Weights of a small mixture-of-experts language model, trained from scratch on English Wikipedia: 64 tanh GELU neurons an expert, a sigmoid router.
Below are experts of layer 3 (counted from 0) of a mixture-of-experts language model. Rows are named router (the router's row for the expert) and show model dimensions 0-127. Each number is 128 + 32 x the weight over its row's rms, rounded and kept within 0 to 255. Numbers have three digits each.
After each expert's rows: "comes after" lists some tokens at least twice as common just before its tokens as in all text. This comes from a sample of Wikipedia text that the model never trained on. Tokens count by the router's weight.

# expert 22
router:155102100092202108119113156098138122116104115112097136144139095142166112125101131141136152100119146144125116094088049139152099131145078150097117113131130132080157130155060034154174090116104087156120170139112103168130168120099130172099195174117138153058144159155070167149119067170175107154123164121160170101141082144148089105171116098116125176161123105198112161083141078180124118172135
comes after: " G", " B", " K", " g", " P", "."

# expert 152
router:167121078052115109126187153134184140116131151118083147162118146128136085110109167168062167126118149191067181149136090147157119147190097156091138125106124147128136150075064077140113057121127097112131164132078082193080153113124134132112118158153129157093167092120145144132188092120149080167142102101112130138132106120147101105113078075094133181159132111146111164140183119121178141160065
comes after: " S", " the", "-", " |", ":", " of"

# expert 9
router:180125146132166126041105156132115177095170078178097136152112150128200091113128149152103150060138117161148113084124148122074122087147127128072105144113157164163096165125104159139134101160104092120130201143130097135151182149091116160175148157146196143117115112106138109120137103146185129187119089120115173121123079129065107095111117129146081097083132112129118125124198087190154093079075
comes after: " Ma", " 19", " Mar", " A", " Pa", " ma"

# expert 113
router:134098133124157120100109155128131168135124111117115121126092136172151118104102145099114146095105096130128128064105135098110127091141095138106069126179137184089141122133131093090144094094109023145166147142107104167080179097130118157145138182166206121112139166106151127150124106158161085196200150108075175137166058143142075104123094121140109165109130106171152169111212127141167125102057
comes after: " P", " p", " S", " In", " con", "p"

# expert 60
router:150086106128132132054165152142125122120116145146164131122131072191174140165115105138107163079130160175141100132103134131144114043100095152118145115102097133103137136114082085122177029124146037145128166138158120195101178140153129119133146146133146096078137109093090164136166080148175092146159106130133180088097097149110077104114144111111139185094110108159103135164216088138097131134140
comes after: " C", "C", " c", " p", "c", " P"

# expert 118
router:137140116096102192093166192138114137140145148101096115093112067141171123036128179112148124088119107119169142138167159159112127081153126119140118131099131145134156109083083089137156105127121088198146150088110046212094166137090149122115137154091131154098152147108087141166106098106123054191152137126137175051099095107131129085148164057129106144147078095158147126118138112149137148152151
comes after: " |", " the", " a", " and", " was", " to"

# expert 74
router:161165099123077120103145141096130133103077108104067162129127144087194130077139093104128139041162129191116114121151154182109126008153120110064114182140127172111151147134131081161129094158124100177111192126097124132134137157166141131085142137143140176091142167158074169125145129080126120212119123131108164134075113156153102136122157089121108156150122133107095182078136112109123146113112
comes after: ",", " |", "1", "2", " 1", "00"

# expert 11
router:142127106134106132092107171104124164180119118093131148092135118142173120122108134188082180090108182163075111172192135092150118058166127150078143092127111129099131119103099071154123151124115125166153154126092151151121145135113136169090166166153218134107096140134166077138145100096170077151138137156098173138071165101093108125106127089154174147147078123166094185132205126174107159129060
comes after: " |", "-", "|", " the", ",", " of"

# expert 27
router:159124107111093160122174213088149194103095137146123159120156098126199151115107147164167130042089117142081122139114159121111136119173100162101114103041153161136082133095080107151113108168116106118128121161093123101130098155115178099106176126160118203089077132097123139167102114151138109164104093159141140133072127194072118098088140108071139103125151104147079146135148081121174138098096
comes after: ",", ".", " st", " he", " bo", " Da"

# expert 102
router:183128143102109114098162128158152136078174150132113167102142121129147148127136127129113163088127127153103131079148109142092157074193103143113169118103140143151122057138114120171111057121132114157116179138082118147106174176158135123124095210118208196082204067088160100131121105112186130154129106085124166168133077115135079092086142092116085117166118106141098153109156082133149143065115
comes after: " (", " in", " the", "-", " In", " a"

# expert 46
router:183154124126059130103143126091150151134088131110113142119140099102166106074104102130109151092097081151153093161105128114153129116216105161131154134144125189158207123110097113162203140142070084129146204118113066123131110118122120107075089181114135126129144117121108130121149099067083076214125144088089200101117127120099126103123119114166091118113072148124099183114161135188118147131115
comes after: " |", " the", " a", " and", " to", " of"

# expert 78
router:151145074156096156090168130113158190131070105095148143083100113113129101138116139128084151092129169198085148133133117141094153112184099152106152169090161180155110141107086089148125108148143119150174166159097122119122164190133144143072121191112147167127189119110143116108143106101152103167121077126131176134099130170098051127110137066144156128094098199116122129098117108164213197097119
comes after: "-", " |", ":", "|", " /", " he"

# expert 62
router:080133054102100097065081191114187166151085129103098155179096140142168125128097177161157165117120113097104135073105132182113157108142104115117132091085108155133111104181105122155129092148142101138205105143101093149137120203100081150091123204102148153119143105133147135171096072110139122156106117151097148146076111188100122090136159095141063136143132120134075144110156098098144082106078
comes after: "\n", " was", " Born", "\"", " is", " name"

# expert 132
router:149146120120145093095133162089124123133114155084113141147083141070168096089131100145120152127129159108111133141142137149125173095203137180125148112095160142116178116113054074165173103195121040136166201110111074144114136153181091146119108154137163151139135102142197101140161067134124102100104104095113192162071119096138112139131146089070103148156110134150102166144148152187140075142077
comes after: " the", " a", " to", " Ba", " of", " and"

# expert 65
router:162136147101104096098164174088126161146106169123113146129142163129168071133112114207091156147105134148082147089104126130158153061160111150110165152127103178127128097110101086155147128144128146198125144152082150135100166163091128192074153136137195207120144106106152087128169076093155067141162129159110151149128110133106117114088124053160180126094151110150097175086152147177159116150064
comes after: "-", " |", " the", ",", "|", " of"

# expert 7
router:148129083132161116070232156068140171187119123106121147154088138121176123080080106126126160094095157123137123116140112110093146038126131126069113167117105127132168071100120094145128073164138141173140122187133099181098191155118092140103169171114166140087117134130120145085108085119120104169170124128109137140158076144088081150162126123072073119139122075134095200152113127133147131120105
comes after: "\n", " ", " F", "M", " b", "B"

# expert 95
router:147106115090165128148193162095141109153128161091161176113070084149209085129129163181125208118097168205103148107186111142144140088149106150127098187174137149135096145101106111152141109107086104165169137104108061125106129170093165154101096180157147123077140134105150170106100121145136165186133133140093143165115110130125131088095141107061060143117107145117070116154166147108136174119126
comes after: "s", "ed", "ation", "ing", "ment", " for"

# expert 106
router:109102129077162156146165164117146172135119106145125112132094142131171118109128119132169135101089183139126091113164116091087144061164099176056160157127131161111085074114104111134131106115056150195114155153064095144138147138163103130163102198118141114119101162066164156159213125095141070146173099083080182146122167135157102103083126124110112102143092115118109199110144113130083141124083
comes after: " ", " (", " 0", "par", " part", " se"